{
  "num_hidden_layers": 8,
  "hidden_size": 192,
  "n_experts": 64,
  "experts_per_token": 2,
  "d_expert": 160,
  "d_shared_expert": 128,
  "hidden_act": "mish",
  "moe_layers": [1, 3, 5, 7],
  "n_empty_slots": 16,
  "router_score": "softmax",
  "normalize_top_k": false,
  "routed_scale": 6.32,
  "balance_loss": 0.000309,
  "balance_bias": true,
  "router_z_loss": 0.001,
  "init_std_router": 0.0342,
  "lr_router": 0.00153,
  "vocab_size": 12615,
  "norm": "rmsnorm",
  "norm_eps": 1e-06,
  "tie_word_embeddings": false,
  "optimizer": "muon_variant",
  "learning_rate": 0.011,
  "beta1": 0.95,
  "max_grad_norm": 1.0,
  "batch_tokens": [65536, 131072],
  "max_seq_len": 1024,
  "train_tokens": 472900000,
  "max_steps": 5203,
  "dataset": "wikipedia_en"
}
Below are experts of layer 3 (counted from 0) of a mixture-of-experts language model. Rows are named router (the router's row for the expert), up (a neuron's input weights, with its number), down (a neuron's output weights, with its number) and show model dimensions 96-143. Each number is 500 + 25 x the weight over its row's rms, rounded and kept within 0 to 999. Numbers have three digits each.
After each expert's rows: a language model's description of what the expert responds to. This comes from a sample of Wikipedia text that the model never trained on.

# expert 61
router:515515480494492467507534515493511483498511510492490509464490482496522478477495487483508466471459460521534506486478490508494492466454515457528429
up0:550495484469506484533493483506565477536499546454510504514509499496470499517493516510474488502457454497498488534465476485493509474511477516518493
down0:567496501486513506515452558545513499514509503511502530500508547500493532512531470495479520505457495470473469537530520526510512531542537504536518
up1:523490484451492487484500536453497476488501471504502487552527490501499465475511522495515506475521496428511462461527485505500509522513484499471506
down1:438509502517523544512503537513484519494492484478507482562491474478500453485516481480472506455478529454482493515510534467488501492525470444481484
up2:459512531502466492473492534485495528543493494497526487522504504510541496474481513478462505451488489492509492485450471511502489492515526507526546
down2:505466477496473458510505467492523507520505501484570480481493461501517479481489491482492467461516508514539511504491512482543500544511482472497459
What it handles: Word-start pieces

# expert 51
router:482526526487523497456524421489517433502521508543498521505457532479544502446513496503489468481457506483539511512492458517479515488482509496482477
up0:532506494504499483484474498525516516509518531527486517494464564488526470530549508464516505503507494486495553524465457481490525489475464523512547
down0:499464486463486501514501509502497525442502542466523503494532469515538529478530488527491475497482462525455502523524470477460514484471493529468527
up1:493494505495504495523521554513486476487489531484502490508470456525539501532495481489492474439503473510491518522512511515492493507533433477475521
down1:457443477444507505546525507525510471484535578523495526472451490530513503473507524500504508512542470550511501520481474542470482519509504535496516
up2:486528504514513483456502524512500491501515468502518490444500517512530503461478510511497518534475512484529474552501431525485455515465488504532516
down2:491441448490513519504533507532509507483489489483512498493497495538523493460514486477532469510519519495488496500509515487520475509526516528484478
What it handles: Foreign name syllables

# expert 62
router:499516471477535506483515464517522500468516514504484494494489537500493533499492480516562487478480466488532504508488484506499503484507516498516488
up0:523450455534495463461495463514533499514511481512520477495499501478518501462491512497500480565475482550476477506520504493524532502544448448511520
down0:487530490525499501530528460523513486544511518477522469508455468510525517488534485557476493514488474521478505527549511431501471535493521444512546
up1:485522518504512514557522481512503513485481482494495504492490481470468491523522499483505506459510482492517481550488484484459451514542483486507504
down1:473516506475485508494539500572531557501447534478468487530535501535488515539522472510480485495493539460487493456500510464490527491478509511532474
up2:497482547482504533460482503484559475496475517472521467511570519495544548517540453498510488500528477515473495525510532508507473467534476464501517
down2:469520474520475468510544512477480517551532526453482438494508513527488474513469527498490462507506497491499472490472471496465484471487486509511497
What it handles: Word-initial capitals and years

# expert 10
router:492491487451485439491516477489512496488514503521466487490486542485509485503503481529529485506508486501522548484440483494481506482504485499512444
up0:538544502523504543491477542453475447497494524482531467489485474520508498487498499530530456509481454491491469473437515463489489513537491506480502
down0:520507456489505506488508509494483497508480483463482513475511460559517484549450540544547508529453484505508470524477477456496497519536525494533491
up1:482488454516487486494523482515530517508511501505490458523511500484493486537504500467522530508465455520527472528483476491492504502501510495453506
down1:489501473496489463530522532552518472427511503528505513512532480533499489491460516502505466521488542555510447529490497509495488510470519550468540
up2:511503480545504518497525499528515452492517520509473506498490499515525519523494489480463506478456499488531526532470480483477503483504502534579479
down2:544482502515524513478500507467515520475531487535519506541523525491513477476524491522478535461439518523516556550484502489481518513528472522473531
What it handles: Plural noun endings

# expert 4
router:500509472493481475456511507503475509494499577528518469483474499493541480473511499513538496458495441485515514497498490490477483480478519495543499
up0:512491472501453474485466476505511453505545528516478515487474520517488505537500479514464530505506507470510496497495512492542499508473511476484454
down0:500493448495553505539519497458508531506521498512526505510496522507469533528483537517476521497513503466522509482502546518484522503536521534481472
up1:487501558508540513435515488457476539520493530482471516492506484488501537476524489491481477500496497448552465497475510498589477458493505506470518
down1:478513504484478499489514535523509514500485553495522518490485487493505474496476490515483460504490483496491493531470494481512478540469516471538522
up2:524496473434462452501490484508525514456499537448501500510527530503503485551536520488471498465481494461520538487509528534493534507513510468489527
down2:475451492479443541465463475504528531442522504510505509504517496492503480516520506505499501506463525487521547472458464518516488547461507525489550
What it handles: Coordinating conjunctions

# expert 38
router:484520515513454507501508467505484491481524500500533466479439544479475473475534463513515466473525463503503477491497502485489505472517527490470500
up0:493533497442530479491538507499527493475512477457477495507555484513481513487473488502491520479457453522499484485492473485477513495479456498492484
down0:492517491508515500519497503542465536522479506500491484554573465513509465489522507487519448514502519514532484487497512500520468563481492503513475
up1:525475490477493534472503514521495487490482520492511518466503480482463473459493493501513513521524498514492475501457460457531493499440496504504493
down1:501506450507500492508488471480467515508485509495476477471474495500529480498478498545542530489528465509506522527475518502517468464516532491488479
up2:482565542478514496539474492488499462504446461495488494473519501495498473500463504514509535495512535518533508527531499508527522461463555543524505
down2:518532471491500476493475498477533515492517500489460467476456506494481470507501539531529514477471552488518490507552482522478508500479521507494486
What it handles: Time words and f-pieces

# expert 19
router:490499515448516481485501440516500477481533521533485498483461551527508514470508444527489452508479471493498467513526533497511527501477531492525489
up0:471480480519490499481496498465491519503486527502517539509441494485464488479484510476526489499432549474491515518487476522471513564474501498498528
down0:520521520571508484512499495514469474502518483499479493453486496490489532482529509472469530488518547544481483469481496497533484490467490511480531
up1:506479526476537547500500507510542450484534538471528462489460503521447524468496478489513476490509516489494503469491498522478524527462445496501493
down1:505506519534480504519513496528521497517521484518499552518532523507511546528497466532490482495499505478517508511497508459457490546542460461480490
up2:526491467529500493464520477506502500497506466493506476506474474533515529468511518537525522472480480518504551515468493475518490477540539506475510
down2:478514499503468504485465483523526537503528501521534483500512507497490472542484522537499474466501522549487493517496542542473519493513519491516519
What it handles: Capital-letter codes

# expert 49
router:457504464473525470482557508474535461481511479504500494496512503561533468512555490527469505445471467505533508464476505462481513478450522504503484
up0:477483516449484528488503457500486515531481521477473499493504509541522509523521444465473512492466536482498491468493482496486518485572514490527484
down0:495491475506445500531515491524485529558475469472503494510511498484493524484482538445550475495532506489480495505518509511552505482503488503478477
up1:479524462514474515460513470496528492488504489558467534519521492546501497501512504540521499497501493539537459469505496542484498488497499504520533
down1:498487495535484533481522497482489489486498512506518505530544499495482451506442496545478493506517479536489491526519510507458520455524491523509541
up2:509475530467538514442464479531475505462471480473490466516482477495495535516507516571527464517523462506490467494495495503530518513483501514498483
down2:484504469529515516535474536541466471484499512497484482534464480521448524486535501499536488520541516503525464464478532530502484478493508518486494
What it handles: Table and taxobox fields

# expert 29
router:473517491462505505455489485489504502532503508504503515463487512534517474507504496555490480494497491492543513507501505447476494487469524490478503
up0:495476514482517469493514510470477461483471496510571507487492500538513509517499494533463505534478527492445484474516488552523507476503515529444514
down0:463488480506473501460453517487488493492510503450501507516487493480517484501453530492503508475526517497532521503487473482516463524497493506492487
up1:464519519549493484522516478484468556477558510489466496521478501469482523461495468504477479521501450524487515462505515512465545519473479530514480
down1:470486507504518499488444543524472514490514482463523496520490473493485520492479530484482549545465508537483537500508524524506508505488486509484525
up2:524530535446512509528478521494508468494502469504491560492523476483527442499494487522499497532514468514494503498495499463493553454501523472509545
down2:543504449512497505479536521501497512493507520477494505490552527535500553462507523509486533518504553477499496477495447537502506496490488528451525
What it handles: Sports vocabulary

# expert 45
router:503534499491521496491522508546538484516528500486498463474476491543576496494526479545511496478505448526506523501528494460477563490484479449531495
up5:508514522492559515512513514501505499482508510524490526472492544498467520481514487491452573495505502527482513533476542482516492467495492512489510
down5:508494471492495460485506513429493527477515507507513481515528475491517480460530485489474480506462560492457505487511500459469451520514512515543490
up6:487512454507476477472521476502524552514472473515529477541500483466499520487557524511522512514528520491460524503508482528483470531465527507502465
down6:490504503537493499504449469492540489488462516539470519493495460483467496502468488529470491557515500515496498496509489484527530512510534513502556
up7:524539472527517513520452514455486455484499494498494482523526489476499487528515439540517472484569476532548496483517575494487509439511505516474497
down7:503454519477486478485528509467521500474500501506482496489468433489513525522463565503489532465472445492489474506504511485461476519460489514546515
What it handles: Table cell delimiters

# expert 15
router:482518490476487483519538501496514492491511525563523495495496509476537511466531513476516462506508490485489534478493479494494492496485501516501482
up0:495475459545470505518517442473540511447491470488496514480468510515475500507487493461502526530478485529463518482498520466514557470496495519534489
down0:485498503484420483453489481462489443473471513457505491477521480482498519525519463506521462486464500539485518491569495478488529508488538516489500
up1:487477431524526490468530501478467500499520499507486440507494526544466472462499496492441514504456533459518475474482507525480523530483526515497537
down1:501529545509449511490498460490511510489503552526521497484463509515443471476469530499499526507476470504490512514539521487507515481559530469537531
up2:477496517464511464542499521485563480508519503503515517459504513514501505507517496509492474524497523471485489493509518512477533521520559516513502
down2:504511485473505518549473480534483493502505487508464513536529474524521522536447495504506520537521528484535495491466529473516480497525489503516516
What it handles: Institution and award name parts

# expert 1
router:491506490512520508447504483493504467475503536489488505474476511494501499468592478497480471479480471445512508481475483488515495472515503490515478
up0:502542463474462525510501488492467464525508535471477512509500497480547508480470463501495506509489507492536498480481541467500535460531541506503494
down0:484451511493508510494465506491506519484497541536511493540497538511523565478530484529493504492489498478509499476483507434535502497536492481496514
up1:518472504485497542516482523540521573475537492521492496507464514513496494515512509468537493479472532519503494468548504442482505513523472480520490
down1:485515538455509511537493511491508532528484525525508523505509454504497491462478496505492509529485464507475457507490522504510466470465508488493492
up2:540454513502476530533513491502494490441539491485512444503487478535488445478496495507507509536518481484501486499515464473455537508528507532527505
down2:488528513504513482472548529513510508518525512526471511532487533479559534500524496498495511492507504491499504508476477497490501499498517538479442
What it handles: Word-initial single letters

# expert 39
router:495503502471478532493556450531502500528492495499525499479495519469524484494523424537490481471489492463506551506494511481480534484488543519489520
up0:511418498509469487509521518474483489550510483487483515518497494505524521492461524505463488486534497484548483472466511485498501525511475487450502
down0:503498500494467511514534497498465455482465516477505493504512532476550500483461490462503489503503507517490533450516474514478489475505513500469504
up1:506476507505495520440471493515518538494475536492519528448494475523490460497552493509555521499478539517510499519517518491543505506477506494489533
down1:469457497504502506520488535547488515506499491539526507478540520483537475458503531476501505531541491499525489447466525493554523487459517523518521
up2:522480484443471475493569480528494498506455560514504526510469477501501471511508502480482507495488491476537524523527498474486477478483491511484525
down2:511508523485479572512510538468533492547462487509511506495504554505484481501457452471460504487459543492498480512532484525500489503492467486465454
What it handles: Sports table terms

# expert 6
router:509473491486539471471507501512535479496471504492466479517482530521506505460493443500524471518505507497547532523486475501471498502510514524470505
up0:468545475493475487501505508517532550493492461533511458515482469506521565473502507450499517502496435525508532496526499508530459482480462492503496
down0:472535539512528509519505518532467506494514461495474487479525463529517541514458466494481479511442507487472462568495480562516497529466481526508504
up1:485536482535508488474457473427531502483489515468462504483504471553494480491477481498519506495503536508493491509513508526475493495449463504543488
down1:529459525519477520584501511496474488499534467522518485472523471474521528498536482534453503496487481495454477539500522460504513495492474484479557
up2:504517471497531480479460501482491510499455468503493531513503506464506518534485487504526492459522488517525462488495476495472552496503489495475557
down2:480543478564499494509536512530502490488500541501527440495518495484508494479500526496513491506552511511480474487557537446551486466518542527486475
What it handles: Vowel endings of foreign names

# expert 25
router:509501501454513489441513503475528475468520484487491513443478519467504479507508459499521480505483482509497492484476518497490507514504476527511478
up0:507538480500465503502512468524499498512514510498499490474510484478471464515463503477499521526526500434504522481452569518512494523518461497544475
down0:497497490475477455477508448481523476521533469469491481522528480494485531488473485500466511536480509565498521471481526483521471511500490509493545
up1:540571515532492527487508493478495481469476520466493476490484505548532476533531487480492486503489498484528464498544488505514475492494517513497490
down1:499507484502503488500505475519493480480515480510529502492502498494465504491482457507490471469525544504454503503530501459500505519507520439499503
up2:505488462507509466525477458504472551447491494504483463531507517515428510502501499539477477492520472536535501484470478494486494491494466495525527
down2:522496510475496512512504504506485512482434493528545521486491508478530494471549489445462490443472513515515539502489519506490501484529497514475464
What it handles: Technical and physical nouns

# expert 20
router:506487515495451449484530488492519451556571550500509479481524505488494492438515477499496469483439486449500527498481525467512554511512543485527496
up0:490537543514482508480530510462470476500510491544530478502514522493483473546510479513453531488505512469508493458440519518494528513487504507489515
down0:468509508449498482508477494479496508476449491504525518489469464496508510469518496484487512483503537490504554512494475498530481526522474498460527
up1:482469504508484439536501491496504480482521483442511467488502456512477490495455515502499534501501489501516542525506469487469481460540521511473465
down1:497499536543510533451509464486514517499464488532493486481518490473532504521524498487524469489517532472522569516468489544495504495477508495490493
up2:552509466489465507498547520496514503513493525465444501508457461484461496527473533510485504498483465511498535491575500510477506520499494453501466
down2:503490510500498528496500507512520494543509545517543506479542476459482539535506504513511471476512464495444505519518504445477525553522488551493476
What it handles: H and sh fragments

# expert 12
router:484517480467478487493515521482514459495514525515480496487513557515508475476467479481506456500481522492494490461523460477478546482500494512555525
up0:492480550517485487511482491540504473478483499500521500500494517488518509518526509465487503545500512470547525483460455552516497490516517473458472
down0:493521496465500472461510572506540512482476474481492507511497472465491517511504537502468543478497524524533504502522504504493485539476519511529523
up1:534508488520488472503437515459474522507537512490514515521449492512501523513496476531500452512546555483447460467536488502505495471451548469481481
down1:569506515476521491543519500503537506511499505490457506528479509474529513576473505503487514561516465508443462516528501510504502541502546528484483
up2:480508476515489519507531504537514498520524514564504520466541564491527531521496501536473457490456506514482516523493529506528477514499481537500509
down2:494481508515503482513453517514506506523496487444490444504507461485477548519507520523520470478515491498491489539523484471499483509446479470493500
What it handles: Mid-word consonant pieces

# expert 58
router:528533514540489491475498523464522458526523494513500514441468535515490475515524485455483515489485468495514486469462507479493490457506510520512489
up0:536489483501452513500485459498506565500506543470474476461495489506531448504517440486488521533497486515538536514488548532470487491495441505503514
down0:481503511507469461480488480436496495522467558487498528465492463470500499545499474501539483485488518498505524504496474510465512560535484494484480
up1:510546515513539549491520456515478506505540509485556497504505499495472530513506475508521483531484497492525504517497537519495499501501508490496519
down1:519538498490514526485474533504524495506505519498484529500485469500489520519482472513485489515559465505454505465471485477549520505459485467505486
up2:466498508507450538533494503463504479483520533483524483513490481497516521497483516503499501483480503532547536465494503497541526442534509524500488
down2:539547493513545493514483520513441527513499538510502505482538531503495490497437546499501496489504477475512545539484486476502540511531502467511554
What it handles: Location and description predicates

# expert 2
router:504496484497485480451545501451480497479485544527477495510516509504534505483561491529509498494509476538529497456486513466517530499462516527479512
up0:505459480480468493469538504550514489468497496518481525497522533516459490539497538510492511437490458522555467504471535479564492498510487508485499
down0:504494511497511466510496516535490493490494503488551485511539491508546506519470492496505535543545466508509513550489539464498486503485525470479509
up1:473554499487514536521435458485445504490494513487518527518485502492528467524467451509524486509497520511531544478482497523506518507498495497503494
down1:519517463475514495538497511491505496469466479480469475465541504507503509481532510538502543570510511525489538535509495473540502446485506531500517
up2:507506506509518489476486442478480472490508523537471515479522525511463501493532494492490448510529459490519533466484536490498480492519500450496492
down2:460519523482482502517476488506471496493504505496496482512488497498512518525487498519471496488485482525503524481509464516451533485460493503447480
What it handles: Non-Latin script bytes

# expert 17
router:495516499496479481468482476451479505496496541492466474519482541494491467495547526488497474491447504498510510481508494509505506476484560454572478
up0:511490518517519518455496496482493521544538500450521494504533464539510492450484496489511497542518462405491507527533506490485481539502529463539507
down0:476541494507505519521514523508517481474486524481494491474515490506509495517530477489522514524468497520502481570437476502516476484483526526500482
up1:491476490498536520503497512486502480518487464503532518472539483508482497459498474497509503500465511466489503496555521537496487507513501465481524
down1:515527529551518511516475490488508495497487465479511533524489537487444503541513478460492529536472510462448493477498475458476488528509500492453545
up2:505523498550531473543547499535507479515455495457542523478523491491522496489520488483530506492444493471513533494481508478528512521478463461511504
down2:502518522501470536537502487500491471526509508477511509439531519484518527500526508487514558501490504504516518525490483498551481489499492480468513
What it handles: Initial consonant pieces

# expert 5
router:506504493486501520507566466476490503533533483538487517510508517527526534504510496493520514480512511500512520494459485499510499465504464474499431
up0:494530474434486495509535504495460526473515542477512487546488483446509513510486466509476511489524446503502515498468485468489531523506492500485500
down0:512469480538529477509543535490462506459481596552511476495498510445517469581502490490474510524535493483530484520513508510525485503503537510492502
up1:532538458470475512510493543524510519482506483544535552540513495465481533477548534512527517479493514489530457486487507501519498491506477456528484
down1:529520498474487539507484513533487537450467531486469523483465472514460512526490516487513500488476524487497467485528492513486505469435502486515489
up2:527577519507522489467476500502507474480488516496476480447506498549498517514478507496486502502453459553517484496469456510464485497508529507512534
down2:494503469500512487523506518494503500514496508540505451479539475487477453549478497528500510495487475481460513503475507481521475517502495516469472
What it handles: Latinate word stems

# expert 27
router:486485498517506456469479491436515487489516499511517505463497510514522489474514494501518508462467476503519517456493460491447513461507517482541452
up0:501496501535524542545518547512525492529516500503528510484515487496488509499525471504483532513486432501537501474475537468486492525502502507487524
down0:494542503534483523519495500534510510522486475466516534494510529479512517516496493487505531521495478510506526493483513428490527570493498510516510
up1:530464489495494504493490530481466459466450485492493491517511520559470506512476492535494465522526495513498540473494483498520517497480514497484503
down1:485441476514504439502512583486515509493502496504533487519531499456486528509495480514519513493499512486473512513513525516485510462488519489538501
up2:464502528474507547513465524474455510543571555496501499513473525487488481517512496502494475505518511544511501504509494551497522436521533499559516
down2:495464510518504503517469497554504472506494505508491483530499485492496519525492522510502547517509450510506490477506499492464524514476500494482521
What it handles: Indefinite articles

# expert 41
router:507534517475467493477480457534515437529496479527459435485492480513532497513506453521536485469479480500531514495484507451458544491479495461499481
up5:460471485489481503542539515462491461484494509496416510473514494477435509520467514505509510482523541485479511503539481490491516537471530518468525
down5:483522471476528496479487493560471537508517483517519499494488473471517490492498497480501537511497478528542536523508498514504478507489498498526481
up6:506466481557477514469535513480501488517472501539481466500480503480506522504455519464497489517513521511533446465481493456492457522519503515478464
down6:491474508459528476528489459507521495527541482509504538481514533524458462467465520489512495512491505518509501518482480528555531457511438500527477
up7:498555521475507504500549497493492479483488438493563515456462507507496496515497469473474525465481542538502500550535477526470486499481513506507496
down7:479508508506505534516514515496544463488464481510537489500500493491513492484488546514483469507537455501512499485496525519481491506506469476500508
What it handles: Line breaks in structure

# expert 11
router:518491492495472477505536470502489473518490511497520482514481544516505496495550469525480481504503475534510545508475471477511493468508493478508482
up0:467498479507495489520492508489516456485546525549477533525475487499519476540481509521499464492508470475539513482480472494471461492475505500448454
down0:465473495488504477513535477535472485507483489533486485550487486495479490527488514531486499452534542541507482514526519497498464500504543556490490
up1:478505484515501479478510524472467465495510497506489496487478497509482478541476530488473485503525466528501482458501424452486515446501473477523505
down1:521483521485497530524473468482492513516529555455551479541527506530524480484440545524535496471545528512494465485520523507478507531507492524520485
up2:533448494542459547493530523511531478481523495506516497422488536524494515476520486496459524486529510528467469499506498519493514528476503497512475
down2:492477481473503480507498551513511471489551463479510503516532506528474508452482512524484526491524510535463494521481509529477552483518489544507534
What it handles: Prefix-like word starts

# expert 18
router:535532494505447487468514448446507480522529511519491485489473521507508489473514505536491493517478541496489516498470523517478527461491499488504493
up5:512495506520498520529488513494501534463488465492459508522457543507483462507472479525505481525507557482462504492490503451483491476527513538550512
down5:507561470502531491520487489431514503503518516476501484504473523567490518482483484488471514515500543492465468484473516499467528514522535483510514
up6:501551483502480509531537499488474520533516490493505498531492502517526512481498517496514491492532491485494509555464506545508498486545459494486526
down6:505504483474432515523507478478507524464484483516495451484478457541473528494527473498492484539506517501480506502545490516505518512518536470497472
up7:534489464490472481501495497494519508510513483523512484513505541542521480513508499510517490502501475474516498513460513511488553506510520503508490
down7:484526490473485530453496554500504477436448512522520519477482506508479533520529503469487474517483513498490523518493487518490506477506430516456485
What it handles: Verbs of saying and doing

# expert 52
router:485495527494467477480507499469479512512541526513519519485468548523545484464523472510500505522460460498494487464480514494480527477492504497545519
up0:470516474511494465440508506465519463487485541559447443502495485485445497464541501493512556513505533485482520501510501482484525529463456478505517
down0:529475474505468486449505512491488501480507499465509469501487489453538522505507487516493508514492526472564508546491481501487505533496444493527463
up1:476530463484511509495497503509518469501489551526531476471526510538475502501512522503542476498499465478528501492539449496474499512452539498476502
down1:443505513526482471485526510542502506518475563537533516480494498495483543503452535519523490527512501492522503483529487545510497477460453551447447
up2:494540481486536455495502468492496476506525501513493511482518510506489490475533550485488528508459477479478494562530460474504534505454521513511485
down2:500491480512460492460472513531514494534494492510471480501509502509520508537471530501493525515481528465490500526470534522520506467487542506509524
What it handles: Ordinals and endings

# expert 30
router:501556485459453471485492460509521522520481505516481510449497516538507465489512487520468522446466523488518514514457505497491497459448542484473518
up0:479522478532478459509455513528550482458465526523476527467485468475496515528495496505487523537501420486499506473464484495493489502486458513563538
down0:476485519545465497491475507540545475468500483510492504485498462493488491507483441484530487543500471484492482514499560485565519520532481515513494
up1:498481474457494478464474465509507513506464459494515559503504498534516488485525522529484514540517516477507515547527578511525463459534506508443505
down1:483473492467556452513534546468480505478475532496558514516516489485542516512466518522483498532464435500487538470488497529482509473509526510505444
up2:504515501468494529497497533465485503509540564515483457507522502481538486499525498519515479491523524561503525499442456522524501492489508502494490
down2:568509503508515482556474514457495502458497473524496492508521496517501461532501490498477533467502507488493518489499486498478538479486487454544513
What it handles: Career and life-event verbs

# expert 31
router:528534523506466481470538460470499469481482533540511496504510516521475459467526477536500500489483489438468533500471478490472513496505471528496474
up0:507485503532544473482485467552527494533518522490519505480498553520465457503485484512477463526491501496502477488479538476436475571505528502501516
down0:504472495503495436477492436572502484543522487529514481499508506521459498497474500511498548482521490484436503493500512473508506506517539471514493
up1:501509466519492479531467508508522497493483522534516430515527464517494470508511483518519476491499514496500487486492520497488509554446466491552527
down1:499562481498493480485477533477540511480552523512523480514484511463485479491476503536451508489449541490526496538519500480511514457510481483480523
up2:541470479527485522483546468573481552520529506585495501537478534520552495496528500493487471507529525476489555479473534424506492529508497522468524
down2:524533467485493494520499496569531518551449519500464495469515446523517502527498451485515507478458528503531536530494449451500496512512530461512520
What it handles: Syllables with l

# expert 0
router:485511477486508499473519459525525469535516527530488468480482507548518482452489464499521487484486495492544502515477504494494506518503540502493516
up0:524458459514524490551504503545524517479531513477491473513475508498492493486493515552521511462485493496519522490543474480463497548499538465442530
down0:482494463512537531501460518536448450549489481502488506499538512491477520477466476535510531519476468509488530506459500499580474497542472487494499
up1:507523520487514539485509465496512471513516501444493526492525492520471484520463515517464531506489522493529464521579463531502482498454505491506528
down1:503455478492489495505520505503497478497498487521517520488481517471541492495508488468553484513506456495488518494471504492497513505508495538493480
up2:528496476526470548527438498495521514458496522519557482492522516502529498490495462468497507515481498541465504498474523485518465493492496502493505
down2:491510511509535506514504497494543513497439508499513512486517515508504474505468477479508501468497467480532507533472485458504485501541489524464487
What it handles: English personal and place names

# expert 33
router:517486522503518444491511484485517476500519539534489505474476512478519498464506492536535495480497484524548518461489468465475506475437542518556520
up0:525527512497519486504509496525531463531489522483529508524484496508500515528493481523536497484526495495500519476496536481542495529470535507532563
down0:533460480517488500550490442500519495520493507462503517515505462473492544513489524517505514533488538482469505482488497505504511500539525491461482
up1:490472466559504537481509500507465523517458495499499507519492537507531489492495488509482529492508503495497472536464503514515470433493490491510504
down1:513516505509510471527460501521499505549550500508484452480515466458454516515544525517519511545511524525510496530496494447491499556481537523456525
up2:450524480427502504538483439477475517506551489481546484511480531453521500484533522525497497517488439505485514495496528573482482485543501514523509
down2:472473481480516490530526526485512500480482492499529529509525499494476510485471516513504511503538499498537482511490486472534492512485506518510534
What it handles: Definite articles and possessives

# expert 8
router:526492464543523509479486450482555500536505524486523496502461521526542500450530506516517486530491495462550498493511488471491493490502488476485490
up0:525494434486525510540476493504526510512514516463457476492499467547504488480498510516505477493505463530529514498528463469484444493516474470519466
down0:497544495513491542510547492473478474505480490491566478495552464486493502508489528508438514516509522501557521504511512493500503508501530488514470
up1:521473480439494552504520461500508532525472510518523529538509483481492549528490480521500493495502497507492477509539482479526509517500476458474510
down1:492500471481480487489491504525545485503489504509502487479518498470476504520559460509500545526504498521538507485506467525523478479494504479533485
up2:484487483508542475530464457492487497494452515496560484485512522499470492520489514508513506501508477515472515510506462547499479491458527495540483
down2:507492462462511541499464514534513462506508468490474506492509485447518457458486499519494471502548506520473460497459530491508520517516471524502487
What it handles: Name and word endings

# expert 16
router:490485513479489495481528518479514511472528486513488494519486543554482497453529492493496489488469516515511564488510501484476519456514511468510479
up5:531484491527467538527485493497493458529489506513520480531510507506501437462543500492503509497475501540502515479515470463517455551556479446481525
down5:534486541473472480470524522492539472525479480496470500524455496476495502520460510527516520534505548487481531491517550506513500517494515498475508
up6:468480520502504509431459488545523496502516446532507457492455489476505515569522491492455496488521503507505505508484463494473436466487502498468537
down6:491501466469491474539492494493515516507511488467535495440541504542484499501480525484505497487507485496524478469545523472528516448476499515479570
up7:541509448486490507458497526511449483497540491527481567460530492520502523500527489509504497498571486538477475513510485541490465457476508472508532
down7:524495518500505502534460468524490493488457540513457489464496532554513470506527486468526476527514511455471469506478470511455506536473500463471493
What it handles: Table cell separators

# expert 57
router:460517481470513448492512501458507493496512474533514502490510496509515537493527516481493486479434529503528492487454455475512489476488512442542458
up0:511502531515512495447510482512474523513519525421486505518475526496477499492454502445476493533454552521550490466505503491499507512478500455549471
down0:467491491440502546485471513517493490499514538498566476468521477510547521547438504499495461488462507566523471506488489538542484516504517492492508
up1:515525512454517459535532521500515559483518490488511462547465494516503538494482474518495513471493534501487496539451505475529494519504465503524508
down1:514495505491506511484515476547474544510532494467499507524491493463465532481499458518477529535511483549513503506502519502500537517527540502551487
up2:521506459429515527518483501465523482483504492525481504514528511478506516478490496456496475504469518498494489502480541491522450491517511531479540
down2:516482497537485573481561496478562508476469424501456469509496468509510481464495493521523483515512523480567510531516555528509484476526506446505503
What it handles: Word-start stems